Below are experts of layer 5 (counted from 0) of a mixture-of-experts language model. Rows are named gate (a neuron's input weights, with its number), up (a neuron's input weights, with its number) and show model dimensions 64-127. Each number is 50 + 10 x the weight over its row's rms, rounded and kept within 0 to 99.
Before each expert's rows: "mostly gets" lists some tokens that are sent to it at least half of the time. This comes from a sample of Wikipedia text that the model never trained on.

# expert 4
mostly gets: " including", " using", " several", " include", " into", " some"
gate0:47 60 56 54 43 53 48 61 60 63 57 51 43 40 44 42 53 37 32 72 43 45 39 72 48 56 50 52 51 34 55 33 51 28 48 40 63 45 66 60 51 58 59 56 63 53 47 56 47 47 48 39 47 49 36 38 52 51 63 45 57 62 51 50
up0:48 40 46 71 41 42 34 61 68 48 54 50 52 45 53 55 45 49 22 53 49 55 57 60 47 34 52 53 58 50 46 24 43 29 61 45 42 64 59 66 47 67 58 68 64 52 50 53 45 51 50 44 57 56 49 43 61 60 60 45 49 49 56 54
gate1:43 37 43 63 57 45 57 60 44 60 48 49 74 49 48 59 50 34 52 56 55 57 46 69 50 44 35 49 58 55 53 50 45 45 68 58 42 39 37 29 42 45 52 45 56 57 52 33 45 42 48 47 58 39 71 44 53 47 46 46 46 71 72 33
up1:50 79 46 59 38 45 48 41 48 40 54 55 46 24 51 59 59 48 44 42 32 36 51 55 71 46 50 58 40 59 45 72 48 57 35 45 47 45 42 66 51 66 53 49 36 66 39 53 57 72 56 50 39 51 42 53 38 48 41 48 54 45 32 51
gate2:41 57 53 37 70 56 33 66 69 52 50 42 57 54 51 45 48 46 45 53 36 61 53 56 38 52 56 50 54 36 49 59 27 40 58 48 52 33 54 55 58 43 25 51 36 69 46 48 41 47 56 53 49 39 47 43 61 39 48 60 58 39 55 43
up2:50 41 46 33 55 68 56 45 51 57 45 51 57 41 44 54 63 53 59 52 51 37 43 43 62 58 48 46 53 60 76 55 64 48 56 40 38 29 39 42 57 48 48 54 55 66 42 54 45 46 55 59 47 31 40 48 47 42 47 58 65 59 50 58

# expert 8
mostly gets: " he", " she", " they", " st", " They", " It"
gate0:59 43 53 56 40 47 39 56 50 50 37 48 39 42 45 51 45 46 37 44 50 55 45 36 56 42 47 58 50 43 28 53 41 57 67 74 24 43 28 62 65 69 63 46 47 57 52 44 46 42 57 36 58 49 54 45 51 53 39 59 59 49 54 49
up0:40 60 62 53 59 39 55 49 54 54 41 50 64 51 67 67 51 64 49 61 57 40 49 47 59 63 49 54 49 57 58 50 49 53 39 49 48 36 47 42 42 42 38 52 58 65 44 52 50 57 26 45 42 50 41 65 53 51 61 44 37 51 48 52
gate1:40 45 53 42 55 60 48 34 84 42 41 56 55 47 49 47 54 49 36 55 43 27 52 42 55 52 53 49 48 61 57 30 43 40 81 47 55 44 40 49 29 51 36 50 45 39 54 55 41 41 63 48 57 39 55 50 49 46 43 37 53 42 48 50
up1:50 47 49 57 61 45 34 42 48 48 62 87 51 43 59 53 59 45 55 30 40 45 60 68 38 43 37 48 60 46 60 60 51 59 57 52 53 48 49 44 54 41 33 60 33 55 52 69 64 39 43 51 61 45 56 53 42 36 49 39 50 57 66 43
gate2:57 67 48 45 50 51 51 50 35 67 59 32 41 56 59 58 43 54 62 69 46 37 52 57 64 41 54 35 55 47 48 61 49 52 64 53 50 51 58 65 45 57 61 32 53 30 40 54 49 47 48 60 40 42 50 52 43 51 52 53 61 50 47 43
up2:46 62 61 43 54 56 54 53 51 38 57 59 48 19 48 53 45 44 54 54 50 39 51 42 36 54 47 59 42 72 61 54 50 58 72 55 41 41 32 51 48 62 41 62 61 39 57 33 39 36 61 47 47 39 48 55 44 48 49 44 21 58 59 51

# expert 31
mostly gets: " MF", " FW", " DF", " Ot", " Middle", " RB"
gate0:57 48 45 61 44 74 52 69 42 52 51 64 60 69 50 27 52 45 56 31 54 49 46 48 44 30 41 50 51 59 41 40 41 54 69 44 38 55 41 53 43 42 59 61 48 36 53 43 49 52 31 36 56 49 59 58 63 53 58 37 58 35 59 64
up0:58 38 44 51 52 42 48 58 63 43 45 55 39 48 68 51 56 42 67 28 51 33 61 40 66 48 66 58 49 37 51 48 52 75 38 41 39 63 47 45 44 52 60 39 40 42 44 38 63 27 44 56 53 56 48 45 43 48 41 35 43 44 41 36
gate1:54 50 52 64 39 31 50 56 37 41 48 62 59 52 62 39 47 64 63 48 62 46 58 50 64 40 52 48 41 50 42 50 42 53 48 51 63 39 59 56 53 51 47 43 46 52 54 65 58 49 63 36 40 36 65 49 46 37 39 54 52 75 46 44
up1:43 53 56 50 34 37 67 68 45 45 23 60 62 54 55 54 62 65 58 60 56 51 59 40 64 48 53 34 32 40 64 35 48 49 42 50 59 51 34 38 47 59 35 60 40 47 44 48 42 53 52 26 44 59 51 71 47 41 45 28 53 71 35 39
gate2:55 50 39 38 48 46 49 48 55 42 54 49 49 48 54 42 50 51 46 56 58 48 53 51 40 54 31 34 43 58 55 57 46 55 54 48 75 55 35 34 49 51 34 59 54 48 34 53 64 22 37 22 55 40 41 48 50 42 45 50 44 50 57 48
up2:52 72 48 54 43 53 44 39 49 55 52 46 52 35 63 44 69 48 49 41 46 36 44 38 72 34 34 47 56 36 66 58 47 34 57 36 51 48 63 43 55 68 46 48 50 48 47 33 47 42 37 51 53 45 53 37 34 62 34 53 36 38 56 58

# expert 2
mostly gets: " their", " this", " new", " his", " the", " its"
gate0:39 42 36 38 54 42 67 53 42 55 57 45 34 33 61 61 39 55 36 51 51 50 57 57 54 48 46 56 56 45 59 62 45 56 49 58 29 47 52 51 48 42 52 50 59 54 63 44 65 42 57 47 37 45 48 49 53 81 56 52 47 52 62 66
up0:41 44 44 39 62 53 51 44 53 70 60 33 50 44 46 55 52 45 56 32 43 45 52 44 62 58 44 60 44 57 41 60 49 62 60 51 33 63 44 45 42 30 41 45 58 71 49 46 50 71 45 41 54 53 59 28 48 27 43 53 74 43 51 49
gate1:38 50 50 52 49 50 52 51 57 57 50 57 44 54 51 72 51 62 42 46 53 39 39 60 53 47 41 52 53 47 38 54 56 63 65 46 47 39 67 50 54 39 51 50 29 44 27 50 44 50 49 49 47 65 56 38 43 50 56 42 53 63 48 62
up1:70 35 50 66 47 64 67 31 50 35 37 33 52 38 36 41 62 55 40 34 42 61 61 32 46 60 50 55 41 42 59 34 54 54 55 64 54 44 32 50 54 68 67 59 53 58 59 68 55 55 39 41 61 44 54 68 62 40 57 52 49 44 51 45
gate2:61 57 53 48 65 50 60 35 32 37 56 57 48 72 47 50 55 42 51 61 58 41 51 66 61 54 42 52 71 49 46 63 33 51 36 49 53 37 80 47 56 51 70 46 46 35 48 74 34 42 43 46 59 41 42 50 52 58 45 56 49 52 50 48
up2:46 50 63 52 31 55 45 32 57 57 45 35 61 27 49 30 41 47 51 76 54 56 49 44 53 33 44 64 47 36 58 40 42 63 58 33 71 41 49 45 49 33 38 53 51 54 51 53 46 56 44 58 45 52 51 42 44 39 49 54 54 54 48 48

# expert 24
mostly gets: ")", "%)", "\"\n", "\"", "”", "°W"
gate0:56 59 55 43 64 47 44 54 29 55 29 62 46 47 60 51 37 65 46 58 56 47 52 37 50 42 59 65 54 42 47 52 53 29 54 44 48 49 58 52 45 53 52 38 58 47 48 42 38 50 36 72 48 35 62 48 53 61 55 45 52 70 43 46
up0:59 60 60 46 54 48 50 36 59 53 53 53 52 55 57 67 47 58 47 41 50 56 47 31 71 40 33 48 53 53 38 50 61 40 52 45 53 42 35 52 51 36 64 56 42 52 54 53 51 62 54 36 72 37 50 50 64 53 58 58 46 38 58 36
gate1:36 53 52 62 42 53 42 56 48 45 55 60 61 56 47 58 57 40 42 55 53 51 60 66 52 69 48 54 60 64 48 50 45 38 46 54 58 52 54 47 49 50 37 59 45 58 61 57 51 42 41 62 36 58 56 65 45 37 41 48 52 46 50 35
up1:47 53 40 51 61 51 44 46 49 39 52 54 53 41 47 56 68 51 47 37 24 48 49 38 55 55 52 44 48 38 51 50 47 45 63 52 54 43 68 62 59 58 66 65 36 36 53 65 47 29 45 66 52 60 57 40 31 37 31 47 52 48 47 48
gate2:63 58 59 56 40 65 72 57 45 36 51 59 43 58 54 43 60 57 61 52 39 33 36 62 42 70 60 49 39 51 59 49 39 45 60 55 55 51 37 42 48 58 58 68 45 47 55 45 29 41 66 68 51 64 56 51 54 34 54 54 50 70 31 50
up2:49 64 33 52 43 48 45 50 68 55 55 63 51 63 58 39 38 55 49 53 46 57 46 55 61 50 44 41 71 34 51 50 39 55 66 34 51 56 46 42 51 53 40 31 59 55 38 70 44 58 41 44 57 54 36 65 49 46 46 57 31 51 52 58

# expert 41
mostly gets: " ·", "^{(", ".m", " classification", "°N", " pm"
gate0:50 44 46 63 48 26 42 23 54 37 65 49 50 52 69 55 63 46 45 40 44 49 52 35 48 57 27 46 41 43 44 56 41 42 75 51 55 42 41 35 50 52 51 55 67 48 39 46 34 46 50 46 61 52 46 76 46 53 46 60 45 35 52 62
up0:64 69 41 52 66 52 50 30 40 50 74 49 31 53 47 64 56 34 57 49 45 33 46 44 44 51 63 61 45 56 56 60 63 47 56 59 54 44 47 60 43 46 42 55 48 52 29 51 44 51 46 47 54 58 53 48 38 62 69 56 47 42 41 49
gate1:42 50 44 57 39 64 65 58 62 65 40 58 66 43 47 32 60 53 74 69 55 51 48 31 31 35 41 37 51 45 45 63 49 45 40 42 55 56 45 47 52 51 56 42 44 66 44 59 59 57 34 49 47 43 49 45 60 60 48 42 45 52 47 58
up1:60 40 58 55 68 29 38 54 49 32 45 52 53 40 54 54 67 42 41 52 61 52 47 62 71 53 49 57 49 51 44 44 49 69 64 52 34 36 47 56 57 54 60 46 62 32 55 35 45 60 58 49 49 76 61 34 35 44 21 51 53 43 63 64
gate2:66 53 30 49 39 48 69 46 47 54 61 59 46 59 39 49 48 55 52 57 51 64 26 44 36 42 52 47 40 37 56 53 68 55 60 65 63 31 37 44 63 43 45 63 55 36 35 42 58 51 56 46 56 54 63 43 52 52 49 45 64 60 57 66
up2:67 31 23 40 64 57 43 25 41 55 57 38 49 43 43 51 46 47 49 47 52 48 48 56 54 45 69 49 47 58 40 54 46 45 42 50 59 58 60 68 42 46 76 44 51 62 54 52 62 50 48 58 45 50 36 50 48 30 47 52 58 51 55 58

# expert 6
mostly gets: " were", " also", " have", " has", " had", " but"
gate0:65 49 55 61 41 45 35 36 50 39 49 31 48 45 44 46 34 44 59 44 69 49 64 65 53 47 49 59 55 70 32 64 41 30 29 50 48 50 67 47 58 36 63 59 52 24 44 54 56 56 48 42 40 65 33 58 35 44 53 60 48 57 53 39
up0:53 66 53 44 49 52 49 56 52 53 42 42 40 56 50 43 34 59 42 39 51 27 37 48 48 70 51 55 44 53 58 37 51 69 62 44 40 50 63 50 62 41 53 52 49 39 42 68 72 44 50 45 49 67 51 45 45 30 43 61 56 59 49 35
gate1:53 46 41 50 49 46 61 56 46 56 44 47 48 38 44 45 58 53 48 61 49 56 48 45 43 46 48 23 35 48 50 47 28 44 49 44 38 43 44 53 47 57 47 34 54 53 61 64 42 46 56 36 53 31 48 61 66 40 66 42 55 41 62 36
up1:53 32 42 47 47 53 56 36 54 49 69 30 47 44 54 61 49 47 64 30 42 40 75 58 47 43 41 49 44 42 56 45 56 52 45 41 48 55 35 71 34 34 54 64 49 53 54 36 37 64 55 40 33 47 41 43 68 46 70 51 61 75 64 59
gate2:50 53 38 57 37 48 51 49 63 56 38 32 39 33 52 55 42 53 60 62 73 67 47 41 49 41 55 70 52 60 60 38 59 42 55 52 46 45 44 49 55 43 41 40 55 41 48 45 53 56 42 40 44 63 48 55 68 28 44 45 35 45 69 40
up2:45 34 54 44 57 59 54 50 51 53 68 58 71 56 44 35 47 48 69 53 47 46 58 30 59 44 47 50 56 66 40 54 53 46 41 37 49 54 48 61 68 65 60 54 48 45 44 65 53 54 59 53 42 22 44 59 52 54 31 57 44 32 40 35

# expert 47
mostly gets: " you", " You", " your", " Your", " our", "'m"
gate0:70 40 52 46 57 55 51 56 51 47 81 53 48 55 50 41 56 58 53 55 60 51 38 46 49 57 51 42 42 45 47 52 41 58 42 41 44 41 53 31 44 39 29 63 59 32 58 43 41 34 59 40 48 55 43 47 53 44 61 58 61 68 47 74
up0:62 45 52 45 52 34 70 53 46 38 36 44 38 40 61 60 34 52 61 54 53 47 74 37 41 54 67 48 45 55 47 31 49 58 41 47 59 36 69 62 46 42 32 58 49 53 48 54 45 49 61 57 55 53 48 53 50 65 58 37 34 36 64 67
gate1:51 49 50 40 50 53 56 42 67 65 51 52 49 76 56 58 34 38 40 44 38 46 55 48 38 58 54 31 50 44 42 47 51 57 40 41 40 51 52 41 39 36 39 60 41 58 62 38 43 35 33 59 40 55 14 68 59 73 63 60 65 63 46 44
up1:40 35 47 53 53 46 39 48 47 49 64 73 69 48 57 54 53 40 69 46 39 42 54 49 67 40 54 35 69 61 60 58 38 46 40 49 42 66 53 52 57 31 53 52 57 55 61 57 48 65 54 30 53 52 43 64 58 68 63 53 39 66 39 40
gate2:55 49 43 49 48 45 66 44 49 52 23 50 33 38 72 27 66 71 38 66 51 45 44 51 41 44 44 37 44 47 32 39 51 59 32 67 56 43 58 48 45 54 53 45 58 49 32 57 56 30 34 60 64 46 45 56 46 63 37 56 40 53 57 30
up2:33 64 39 51 62 47 58 50 64 56 30 44 42 54 47 47 46 47 47 29 52 55 39 34 49 38 35 62 46 39 43 35 33 63 49 47 41 40 44 68 47 53 36 49 59 60 53 35 28 46 44 47 69 45 50 57 54 38 40 44 42 48 47 30

# expert 18
mostly gets: " Piper", " Michael", " Chevrolet", " Socorro", " Alex", " Mike"
gate0:35 38 60 58 35 58 62 39 45 43 58 49 46 60 43 36 50 54 28 53 57 52 39 57 45 48 44 70 39 52 20 62 49 52 56 66 45 48 52 63 45 50 57 51 63 45 58 40 59 45 46 46 58 46 40 44 51 40 51 28 64 50 60 52
up0:39 46 44 58 46 46 53 57 43 47 53 43 53 63 33 34 55 53 17 56 49 51 44 46 48 45 37 48 51 58 41 49 60 48 53 52 66 34 47 50 53 63 57 58 51 48 59 58 51 48 38 42 51 63 27 67 50 61 71 35 54 54 61 49
gate1:35 48 38 58 33 74 34 63 61 36 51 45 43 50 61 47 49 61 38 56 43 44 50 42 61 55 78 40 38 47 69 52 56 68 34 66 61 46 44 43 32 63 37 46 60 56 54 51 37 44 51 53 70 45 43 51 54 47 51 62 45 71 47 60
up1:53 55 60 57 52 68 48 38 63 68 39 52 54 59 53 51 54 36 45 48 32 42 48 64 42 39 59 53 60 49 56 42 55 58 63 58 59 49 46 42 50 56 51 68 56 49 42 59 64 45 55 54 39 60 31 54 41 51 52 55 48 65 77 36
gate2:62 51 53 35 60 48 54 58 44 53 34 47 54 45 36 51 42 71 35 33 47 67 54 47 51 57 62 38 42 69 58 44 39 36 54 55 55 55 41 59 25 42 55 69 51 55 54 51 46 47 51 46 54 41 40 65 66 42 50 51 51 53 62 59
up2:63 40 58 46 59 68 51 42 32 55 68 54 40 40 49 29 50 55 53 43 53 53 28 36 41 41 49 54 37 41 47 51 47 62 44 43 53 64 42 36 45 41 52 39 46 38 47 53 35 73 46 72 56 48 47 38 49 57 59 49 31 29 53 55

# expert 17
mostly gets: " during", " took", " began", " moved", " won", " After"
gate0:55 64 49 42 39 40 51 43 55 66 53 43 57 47 56 55 59 44 72 24 44 53 46 39 44 49 49 41 46 56 49 56 35 59 36 55 56 45 43 43 61 50 76 49 69 44 40 62 57 57 51 45 64 38 63 34 45 64 54 43 50 48 61 59
up0:60 55 39 58 46 34 50 39 51 50 56 55 65 50 67 53 46 45 63 45 60 46 42 62 44 59 42 49 60 63 39 59 54 49 45 61 51 47 39 50 43 62 75 58 54 43 44 66 50 58 49 45 54 60 57 60 38 59 56 35 44 46 47 81
gate1:23 50 42 40 43 34 46 40 39 58 47 48 31 62 71 60 43 52 37 43 47 38 41 44 43 55 50 34 71 56 47 69 59 49 57 48 60 39 58 53 39 35 55 48 55 38 56 52 40 59 48 54 45 51 60 58 65 67 39 56 43 48 43 56
up1:61 52 53 65 48 76 58 50 42 54 63 58 56 40 38 40 55 60 27 44 24 45 53 68 71 57 44 64 34 40 53 43 66 42 65 52 48 63 46 49 48 48 43 54 55 52 44 51 53 61 28 46 61 66 40 42 51 62 45 52 53 47 59 34
gate2:74 56 56 48 55 48 54 39 57 53 51 46 44 53 39 40 64 52 56 26 62 46 32 50 57 33 52 37 51 20 53 43 41 63 48 43 61 44 54 60 43 46 45 54 29 60 46 55 54 59 42 50 50 44 52 53 29 32 42 23 33 47 68 49
up2:52 56 46 57 64 49 46 59 49 42 46 52 38 52 64 49 58 52 62 42 53 48 41 53 54 53 43 53 44 44 63 42 43 59 43 46 41 45 51 66 53 58 45 56 37 55 36 45 43 54 29 37 60 41 64 35 57 47 42 48 43 49 61 46

# expert 44
mostly gets: " Racing", " Avenue", " Street", " Stadium", " Valley", " Records"
gate0:48 39 63 46 49 56 41 50 39 52 41 45 47 48 39 56 36 57 51 43 77 56 54 48 51 55 58 52 54 53 51 58 49 47 46 79 29 66 36 66 30 37 43 51 52 65 61 52 50 48 51 41 43 56 50 24 55 59 40 40 64 65 44 49
up0:45 35 34 66 44 64 32 51 68 56 60 50 50 58 44 50 33 65 55 59 66 55 48 43 58 30 59 43 58 53 49 55 61 57 50 49 61 47 45 50 34 44 40 59 45 59 58 45 36 61 58 47 54 48 55 62 71 51 55 68 62 54 51 58
gate1:61 40 54 65 52 61 63 54 49 52 60 47 56 37 27 46 41 53 58 48 67 45 45 64 61 55 57 46 46 59 66 55 52 53 47 26 54 63 46 59 46 50 51 60 52 64 57 52 31 31 56 36 54 51 40 50 68 48 58 56 57 65 55 49
up1:27 57 32 59 48 54 61 47 55 51 41 49 44 39 51 42 60 35 56 46 47 59 41 54 52 41 44 59 48 45 40 47 46 47 39 58 31 64 17 45 51 43 45 52 52 46 53 47 48 49 43 50 50 59 44 61 37 46 51 63 42 46 45 53
gate2:52 44 48 38 55 24 58 49 56 49 49 63 46 48 50 70 53 61 38 51 48 49 46 57 57 48 66 42 53 42 58 48 57 54 31 52 40 58 28 62 42 41 51 24 55 53 47 41 51 59 35 42 37 47 34 37 51 49 54 65 57 27 45 35
up2:40 53 53 55 47 45 53 37 38 57 43 61 67 44 36 34 49 42 67 29 49 52 54 29 48 49 42 41 52 42 33 57 41 56 59 58 52 44 50 46 29 53 63 73 48 51 53 67 48 44 66 45 52 38 53 61 61 41 38 33 37 55 52 53

# expert 39
mostly gets: " MPC", " ·", " JPL", " %", " Votes", "|---|---|---|---|---|\n"
gate0:56 31 49 60 44 46 64 52 47 55 48 42 36 51 31 30 34 40 48 53 47 38 45 42 53 47 29 38 48 51 38 44 53 57 51 54 49 49 41 74 75 50 50 62 46 63 52 42 46 68 28 60 47 36 51 45 41 46 59 46 60 44 51 23
up0:58 62 69 43 27 49 38 41 57 41 51 43 33 44 50 50 58 51 60 60 34 49 48 63 54 52 50 60 40 46 45 61 66 54 45 66 59 66 50 48 50 43 41 45 32 46 36 47 68 61 28 65 51 56 50 49 45 51 49 60 56 53 56 42
gate1:54 54 51 58 54 59 39 65 63 56 44 33 33 38 33 55 45 47 49 45 50 52 57 45 45 57 52 47 46 64 55 38 58 44 47 62 43 42 41 41 48 42 48 47 42 46 53 40 57 53 57 47 58 36 56 40 56 40 41 42 47 52 51 42
up1:56 61 51 50 40 35 64 44 37 51 70 54 64 52 63 41 57 60 45 35 59 56 49 44 36 62 49 43 43 46 58 39 44 60 62 55 47 53 47 63 40 51 62 43 72 54 47 52 34 45 56 48 50 54 68 55 52 56 67 37 62 37 53 47
gate2:39 66 47 52 53 37 63 56 59 40 58 41 55 54 31 61 56 54 25 52 49 58 52 43 62 45 50 72 50 48 54 50 53 57 55 34 41 29 74 43 49 71 55 28 53 52 63 52 55 65 50 48 45 59 48 46 61 43 45 57 60 34 52 58
up2:52 61 46 50 40 69 47 47 59 56 38 31 46 41 42 57 56 45 57 24 44 46 58 58 48 65 48 46 65 54 50 45 72 38 44 63 47 45 50 48 38 32 55 36 36 62 48 55 57 27 64 57 40 35 64 45 61 55 44 66 60 47 43 56

# expert 29
mostly gets: " three", " two", " four", " five", " several", " six"
gate0:51 46 57 43 57 62 53 24 46 37 55 37 54 61 64 53 47 38 43 41 45 58 51 35 65 60 58 60 38 57 55 57 34 49 61 71 48 56 51 52 62 57 59 77 49 78 56 32 62 47 40 41 43 55 36 51 60 35 41 43 32 53 53 49
up0:45 52 38 67 42 53 49 62 38 57 48 52 54 73 52 46 53 47 51 31 45 69 58 57 54 51 72 51 44 51 43 47 59 54 45 31 54 44 34 73 49 53 55 54 60 51 52 63 48 41 52 49 48 63 31 46 43 39 59 50 47 50 60 47
gate1:59 39 43 41 76 49 44 61 55 59 57 53 44 63 53 52 51 61 61 59 64 52 60 54 45 68 29 56 69 43 55 40 62 42 54 59 58 47 41 50 54 62 45 62 41 56 50 33 33 45 62 53 37 51 29 53 47 67 48 36 54 43 70 54
up1:33 68 48 54 50 52 49 64 57 53 30 56 59 58 55 45 55 46 58 33 58 40 42 40 52 54 39 41 59 48 52 61 55 55 36 77 54 56 49 61 49 50 54 52 57 49 53 38 38 53 62 40 44 50 48 64 34 43 68 63 45 44 48 55
gate2:38 36 51 57 56 30 50 47 45 36 45 47 51 45 36 61 54 36 55 57 57 32 59 65 43 42 57 58 53 47 48 34 49 53 55 39 63 58 52 41 45 47 63 56 41 35 60 46 48 42 35 48 58 37 54 46 43 42 43 58 64 52 63 44
up2:28 54 42 47 35 52 40 58 40 48 49 56 54 34 68 69 49 54 50 56 54 52 40 48 50 55 68 43 59 60 51 57 32 46 45 57 54 39 32 54 46 63 60 66 52 55 41 63 55 56 52 46 37 51 72 28 46 42 37 42 59 41 43 34

# expert 0
mostly gets: " average", "°N", " least", " number", "/km", "/sq"
gate0:39 67 45 53 33 45 41 37 55 37 53 45 46 51 54 47 43 47 38 69 58 53 66 50 64 35 51 40 54 57 34 53 53 72 62 69 52 33 42 47 62 30 62 48 46 61 81 49 50 69 49 43 43 42 51 57 53 50 36 53 45 56 54 69
up0:50 55 42 35 55 55 58 67 58 67 26 56 46 53 45 61 77 54 53 45 34 48 55 40 29 58 55 49 47 25 56 55 46 49 47 44 35 39 43 38 39 73 38 53 48 47 76 54 50 55 52 45 51 44 55 47 53 48 58 48 66 45 61 53
gate1:60 62 50 46 46 61 53 55 53 43 55 65 41 54 55 63 48 57 40 21 34 37 51 53 51 51 42 50 62 63 50 43 42 32 49 43 42 38 50 37 56 57 46 31 55 46 58 46 42 52 41 57 69 52 59 42 34 53 54 41 20 45 56 51
up1:49 66 44 46 68 53 45 30 53 25 46 38 47 61 61 42 61 41 39 62 75 65 57 55 65 57 40 83 52 58 34 50 23 56 61 53 52 48 76 35 47 38 44 54 49 48 37 48 50 37 44 62 49 51 42 44 38 65 63 40 40 51 56 52
gate2:50 53 44 59 31 47 37 48 58 64 33 54 51 61 61 32 42 34 51 49 43 38 43 42 51 52 47 51 59 68 51 51 51 59 49 62 50 51 62 56 28 40 54 43 54 44 35 30 64 54 46 49 39 58 54 53 54 59 57 49 51 50 67 53
up2:41 49 48 59 54 55 54 56 72 46 53 53 61 61 44 34 61 51 62 55 52 51 49 46 40 65 45 33 61 50 48 43 65 56 62 50 51 38 47 47 34 40 71 48 36 56 43 58 45 53 49 55 52 21 54 64 36 67 45 55 50 57 56 44